Experts of a small language model.
Size: 9 layers, width 128, vocabulary 2048, 6.2M parameters.
Below are experts of layer 2 (counted from 0) of a mixture-of-experts language model. Rows are named router (the router's row for the expert), gate (a neuron's input weights, with its number), up (a neuron's input weights, with its number), down (a neuron's output weights, with its number) and show model dimensions 0-127. Each number is 128 + 24 x the weight over its row's rms, rounded and kept within 0 to 255.
After each expert's rows: a language model's description of what the expert responds to; "gets" lists some tokens that make up at least twice as much of what it gets as of all text. This comes from a sample of Wikipedia text that the model never trained on. Tokens count by the router's weight.

# expert 9
router [124 105 113 116 102 151 126  97 121 138 139 118 168 133 111 116 118 148 150 105 142  99  73  92 122 146 138 113 106 155 121 129  97 139 124 186 109 117 100  95 136 159 139 141 130  88  89 106 108 155 147 142  76 132 133 127 122 165 109 144 134 163 150 119 136 102 152 117 152 104 134 121 105 101  96 111 133 136 162 110  94 102 157 123  87 135 137 141 120  93 103 104 111 153 135 205 142  98 109 126 109 178 131 158 107 138 103 169 130 142 118 121  79 113 140 110 170 111  97 116 100  98 124 144 131 146 102 153]
gate8 [101 117  87  78 124 153 114 120 132 156 112  79 138 141  89 139 111 169 133 142 117 162 150 118 141 152 112 112 100 121 129 108 130 119  89 137 137  85 148  83 138 114 100 157 127 117 123  75 125 117 169 111 134 133 117  98 127 117 144 125 131 134 199 135 101  98 124 124  98  80 120 145 137 148 109 102 155 147 130 129  99 150 157 133 139 173 169 157 132 126 154 103 111 132 110 168 146 127 147  78 104 118  92 139 125 151 144 131  87 140 117 105 125 129 129  79 144 135 135 117 120 110 173 166 137 120  85 149]
up8 [150 134  91 146 109 131 120 123 122 165 163 138 126 137  78 105 125 118 151 155 133 107 118 115 114 143 135 165 137  99 147 101 115 148 137 122 176 115 109 148 121 144  88 156 135 140 155 119 131 107 116 124 148 121 100  85  96 106 112  80 129 137 136 141 131 115 106 118 120 107 140 134 112 133 141 145 139 116 122  86 122 153 128 123 115 127 126 156 140 139 132 172 126 113  98 111 100  84 104 130 152  82  72 162 125  86 169  86 103 133 141 164 173 122 124 115 161 140 110 117 129  92 102 141 137  96 225 128]
down8 [147 150 146 139 158  82 141  99 133 143 151 170 100 110 142 140 123 140 131 124 106  93 106 106  79 109 122 139 157 160 157 134 135 125 137 122 123 148 197 135 128 127 103 130  62 162 145 134 140  90 161 144  98 161 112 170 111 121 110 120 120 155 108 178 170 115 119 157 136 111 150 154 127 139 143 106 126  98 122 125 145 111 123 140 122 139 168 128 152 136 136 127 138 115 104 124 141 147 128 126 151 155 123 139 131 157 136 139  83 145 105 154 140 174  87 142  81 127 134 180  65  83 139 128 131 113 109 121]
It responds to: Section heading markers. The == and === marking section headings after tables or titles, plus modifiers like most, this, major, original.
gets: "==", "===", " a", " 19", " not", " most"

# expert 0
router [ 98 107 121 112 108 148 111 113 110 148 109  92 160 139 110 119  95 143 149 115 129  84  93  84 125 121 147 123 103 152 112 136 105 122 104 173 129 116 105 100 132 156 106 140 141  90  57 105 110 133 150 138  99 145 138 114 102 148 135 156 139 156 149 130 106 100 185 132 126  92 115 133 120 116  85 110 145 124 143 114 106 117 167 131  95 148 129 151 127 104 122 123 134 154 133 169 154 145 113 123 120 166 141 143  81 153 103 161 109 157 119 118 103 150 142  82 183 104  95 129 110  86 124 151 111 163  93 145]
gate0 [127  80 137  92 136 144 111  99 100 163 127 107 122 102 112 107 108 129 119 109 122 107  62  96  95 134 136  78  85 117  99 162  96 139 107 129 209 134 128 101 111 154 135 165 128 102 123 132 102 122 157 146 125 112 139 136  93 142 117 126 124 109 134 101 111 111 110 135  93  80 180 105  91 102 104 135 108 109 110 136 131 111 121 116 141 123 163  93 145 115 129 136 124 142 124 147 117  90 132 120 105 139 101 149 134 135  86 148 122 191 125 138 150 168 151 129 105 126 129 136 122  75 148 100 139 141 137 141]
up0 [168 149 143 159 102 132 139  97 181 121 100 145 132  97 142 145  80 140 101 108 118 124 152 115 102 123 120 134 155 118 120 134 118 126 141 185  94 124 149 146 101 139 129 143 115 126 120 161 110 107 108 156 105 143 140 119 136 126 138  92 132 189 121 138 117 130 133  84 120 146  77 126 142 138 105 118 119 162 147 144 145 129 122 130 172 128 118 111 150  83 116 103 153 156 142 144 174 148  56 123 106 145  99 131 137 115 112  96  78 120 112 117 141  91 146  77 102  96 125 105 143 147 137 132 101 167  83 124]
down0 [147 126 134 180 104 143 107 113 153 146 127 116 101 118 129 167 141 122 126 127 143  95 131 157 116 133 162 146 137 107 123 125 114 141 144 115 133 106 144 146 152 128 125 154 135 150 138 131 134 104 107 125  97 146 140 108 127  66 151 105 110 177 104 128 105 162 121 102 136 133 141 155  91 105 120 179 140 186  92 127 118 151 127 132  81 119 105 140 104 105 152 127  93 134 134  77  87 163 105 112 133 118 115  93 103 123 133 117 158 105 113  54 112 110 115 101 154 105  90 105 101 159 123 170 130 170 163 125]
It responds to: Mid-word name fragments. Short letter pieces inside proper names and rarer words, such as Lan-cast-er, Z-el-da, K-hen-tii, and date-range pieces like –1.
gets: "s", "x", "ar", "ant", "k", "el"

# expert 11
router [114 133 117 112 107 141 111 111 141 123 109  84 153 147  89 119 152 141 162 120 116 118  83 108 117 122 127 129 102 153  90 133 103 111  81 160 142  99  97  93 126 155 135 119 122 112  88 103 116 123 134 131 129 131 148 101  87 127 168 172 135 108 151 135 131  98 150  84 114 102 158 129 109 137 107 113 123 165 154 115 112  77 150 103 119 145 105 172 135 112 106 116 121 196 117 174 158 162 166 112 108 158 105 129  95 133 126 145 118 154 138 147 133 146 116 111 125  88 131 134 120  87 140 172 125 174  97 140]
gate0 [104 111 135 105 139 150 139 139 111 118 157 112 144 116  97 146 131 136 138 124 117 161  90  77 112 157 140 140  92 159 104 125 104 111 132 158  99 111 102 110 121 137 143 148 125 115 112 136 102  93 158 128 108 138 108  92  67 130  83 131 130 176 151 134 128 123 141  84 102  79 127  99 160 132  88 115 154 119 131 133 115 151 144 108 145 170 107 139 108 120 117  92 110 211 100 159 132 131 157 100 116 120  90 116 119 125 126 135 133 161 145 150 121 138 143 143 119 126 106 111 160  51 137 149 149 118 117 148]
up0 [148 137 165 143 155 137 169 152 142 126 123 124 135 156 127 164 108 119 153 144 130 133  93 143 137 147 121 103 129 134 113 113 104 119 130 125  90 110 133 125 106 110 142  93 112 164 124 124 111 100 135  99  94 156 119  79 195 169 100 148 128  83 131 154 125 138  95  94 120 174 145 111 107 140 142 101  96 121 126 134 126 124 138 132 172 114 149 125 164 129 131 154 129 217 134 122 151 155 165  99  96 105 133 127 150 138 153 112 161 133 128 170 165 125 162 127 114 127  89 117 113 147 167  89 145 154 138 140]
down0 [141 126 143 127  98 149 107 179 116 108  89 112 118 144 107 126 115 151 129 132 108 128 163  94 101 161 127 118 116 132 108 114 134 170 167 158  82  76 138 128 156 119 111 143 133 127 127 115 130 158 170 122  84 135 116 106 125 179  70 134  94 130 131 124  62 133 141 105 123 101 126  90 167 140 175  88 120 139 138 104 105 127 157 127 129 166 121 138 112 113 108 157 167 145 115 161 161  94 133 148 168 132 155 121 103 136 139 170 112 111 133 112  92 129 114 159 154 129  96 111 111 147 106 133 111 115 106 132]
It responds to: Capitalized name starts. First pieces of capitalized names and words after pipes or commas, such as Ma, Jo, Val, Ga, and sentence-initial The.
gets: " The", "The", " Ma", " Al", " K", " Mar"

# expert 12
router [ 73 109 148 104 123 125 122 122 107 135 106  93 155 148 114 122 125 138 149 119 153 127  88  92  88 128 164 131 101 164 140 116 106 118 108 164  95 116  67 101  97 147 160 128 172  89 102 126 112 125 139 138 122 147 122 117 128 125 121 154 140 144 143 130 128  77 122  89 134 115 138 107 127 126 106  62 135 119 141 138 125 120 163 121 120 136 117 132  96  96 126 107 126 159 148 134 158  93 130 113 123 142 105 147 129 139 120 164 133 192 121 112 136  91 159  95 125 116 131 132 152 116 111 167 120 124  86 207]
gate0 [ 90 141 151 116  95 146  83 101 112 131 132  99 139 121  80 179 147 145 133 126 131 105 141 129 119 127 129 165  86 160 142 120 123  90 133 139 147 126 150 123  96 131  95 181 101 137 114 124 127 130 133 123  81 129 142  81 108 117  97 134 133 125 141 113 165 160 121 108 174  77 149 132 144 134 112 156 142 128 137 105 126 104 149 133 120 120 134 119 122 145 157 120 117 159 111 161 179  52 135 116 113 127  94 147  92 126 124  85 122 104 106 145  96 109 135 154 151  99 143 122 143 169 169 146 147 169 135 112]
up0 [139 179 100 114 129 103 144 114  93  79 150 145 143 126 138 151 111 105 165 141 125 138 134 101 135 159 130 107 140 138  92 128 145 101 139  96  93 141  35 109 131 124 165 130 110 136 132 131 105 109 140 131 118 123 138 115 106  98  68 104 139 110 126 120  84 143 106 114 107 155 118 128 117 107 133 139  98 145 112  99 127  61 114 113 166 137 142 102 171  89 117 170 120 119  79 107  99 172  93 135 126 140 136 130 136 113 113 108 115 116 133 106 116 153 124 125 108 134 128 124  88 139  99 125 130 110 121 179]
down0 [134 110 164 121 144 114 156 121 147 140 127 106 155 121 130  86  93 153 138 132 164  88 123  89  94 176 132  51 155 154 168 148 115 113 100 201 123 128 139 112 136 114 170 114 154 141 121 138 138 130 112 127 127 123 131 103 129 162 150 143 139 139 124 114 112 126 175 164 118 196 113 103 135 114 114 162 120 103 132 112 143 111 179 115 135 138 128  97 136 132 136 127 171 115 109 149 109 142 102 133 131 151 151 109 127 118 123 130 126 166 155 172 134  96 109 134 134 117  94 135 149 108  74 146 108 110 156 119]
It responds to: Word-initial fragments. Single letters or short pieces opening a word, often re- after a quote or parenthesis, as in reimagined, remarkable, confirmed.
gets: "re", "f", "o", "c", "di", "b"

# expert 17
router [107 138 100 115  97 148 103 140 116 132 128  70 134 152 107  97  88 141 142 111 135  67 138 113 109 103 138 107 115 157 160 129 147 114 100 161 126 123 135 117 100 135 134 102 133 106  95 107 115 145 137 136  59 176 170 105 150 138 150 151 135 135 135 111  80 125 131 111 162  86 118 118 100 133 101 138 160  92 134 155 100 148 157 151 126 138 118 118 164 114 124 109 140 144 126 142 171 124  92 128 114 119 105 156  86 139 117 135 128 116 121 125  86 129 144 111 136 113 119 137 114 138 153 140  88 179  65 170]
gate7 [153 135 126 100 122 173 113 161 128 121 152  79 145 138 137 123 127 122 127 127 192 105  86  92  95  98 143 110 116 132 144 123 153  99 116 144 135 130 105 129  67 125 118 107 103 127 152 100 120 182 124 121  97 132 139 106 104 155 115 114 123 104 141 110 110 158  75 128 163 120  86 118 104 133 116 115 178  98 135 152 122 146 167 132 131 116 107  99 127 111 120  60 138 154 146 114 139 144  94 116 111 118 171 130 124 144 120 146 133  77 122 155 111  88 115 120 134 113 138 114 162 135 127 129 116 179 123 177]
up7 [160 124 132 128 143 135 135 149 137 135 142 118 115 119 186 115 150 106 109 118 174 123  87  89 115  90 112 109 152 138 127 151 144 120 112 148 141 169 114 144  78 134 117  59  85 118 129 142 149 171 103 148 118 142 116 123 148 157 107 112 123  79 125 103 102 171  86 167 145 110 100  98 122 135 138 115 163  99 119 134 141 136 151 160 109  96 115 109 128  84 101  88 140 145 167 104 157 150  92 153 119 129 143 104 123 144 112 133 162  73 146 131 153 135 120 149 133 126 125 108 164 140 110 114 106 158 106 122]
down7 [ 95 164 152 136  80 145 111  64 163 181 151 134 126 120 126 127 145 122 147 118 106  87 143 125 149 126 117 130 149  93 127 122 122 135 147 110 151 106 132 135 112 138 149 157 130 189 105 152 141 143 131 137 122 127 121 148 107 152 186 142 118 140 100 139 150 123 154 123 141  51 116 146 127 109 123 146 162 140 142 108 162 159 133 103 102 101 143 150 130 124 109 153 147 153 115 139 152 139 125 128  65 109  55 133 156  75 131 134 162 143 113 143 137 131 129 102 100 129 129 155  87 135 133 147 136 134 136 106]
It responds to: Clause punctuation. Semicolons, commas and periods ending clauses after a word, such as well; or states; plus ), and table pipes.
gets: ",", ".", ";", " |", " (", "),"

# expert 7
router [121 135 122 111 126 142 125  99 142 109  85 141 170 125  98 115 107 196 115 154 143 117  79 111  84 128  98  96 134 166 117 113 123 128 106 144 140 107 118  92 104 129 102 160 115 106 111 122 116 115 134 119  97 112 126 142  84 141 124 153 164 170 177  99 132  99 139 135 134 107 143 152  86  74  91 110 146 141 153 113  59 125 147  99 139 156 162 140 113 126 131 139 136 153 110 121 151 127 106 145 121 133 145 122 142  89 155 111 110 178 123 110 112 132 128  64 126 129 136  84 146 118 116 148 147 130 141 135]
gate0 [108 152 179 125 118 130 151 138 137 101 128 148 165 129 128 142 127 133 162 126 103 125  70 140 127 110 147 134 133 155 121 142 117 125 135 138 161 100 125  24 142 137 116 139  99  96 121 134 144 119 133 110 147  98 116 144 104 118 118 145 142 153 127 138 144 107 157 156 130 144 130 171  96 102 110 108 145 112 156  80 111 105 117 100 152 176 158 119  84 121 105 161 116 171 169 154 109 152 118 117 124 129 143 122 150 107 130 124 141 170 130 136 132 121 121  75 133 143 184 140 116 103 100 138 152 143 172 105]
up0 [151 101 122  90 122 126 199 163 139 145 136 122 145 119 147 177 129 161 117 130 143  92 140 132 131 114 127 169 126 100 126 126 116 108 103 140 139 123 155 169 111 121 142 138  97 171 136 101 122 102 141 122  90 126 153  73 137 143 179 119 109  78 112 105 129 130 140 126 140 100  95 122 120 124 144 154 117  94 158  94 137 152 109 104  87 116 112 140  97 115 130 119  91  65 154 105 146  70 124 105 148 134 144 147 114 128 121 106 123  88 110 134 156 111 109 110 119 123 113  77 123 171 103 148 122 136 120 157]
down0 [123 170  92 135 132 131 128 160  92 135 135  88  94 135 122 113 113 114 141 138 149 117 165 143 126 105 161 127 112 128 105 100 146 153 128 149 100 109  95 165 103 107 145 102 140 146 126 100 137 101 178 132 160 145 183 118 145 140 134 141  82  82 151 108 109  99 136 121 129 186 157 114 111 140 100 200 137 141 113 121 128 101 132 124 162 158 138 126 141 130 113 136 170 123  85 124  84 136  88 152 158 122 129 118 149 131 117 125  76 183 128 121 129 130 114 125 102 141 108 131 144  90 119 120 157 138 110  92]
It responds to: Heading equals, taxonomy. Closing = of article titles, especially species names, plus capitalized name starts and taxonomy infobox lists (Order, Family).
gets: " =", "\n", "L", " C", " G", " O"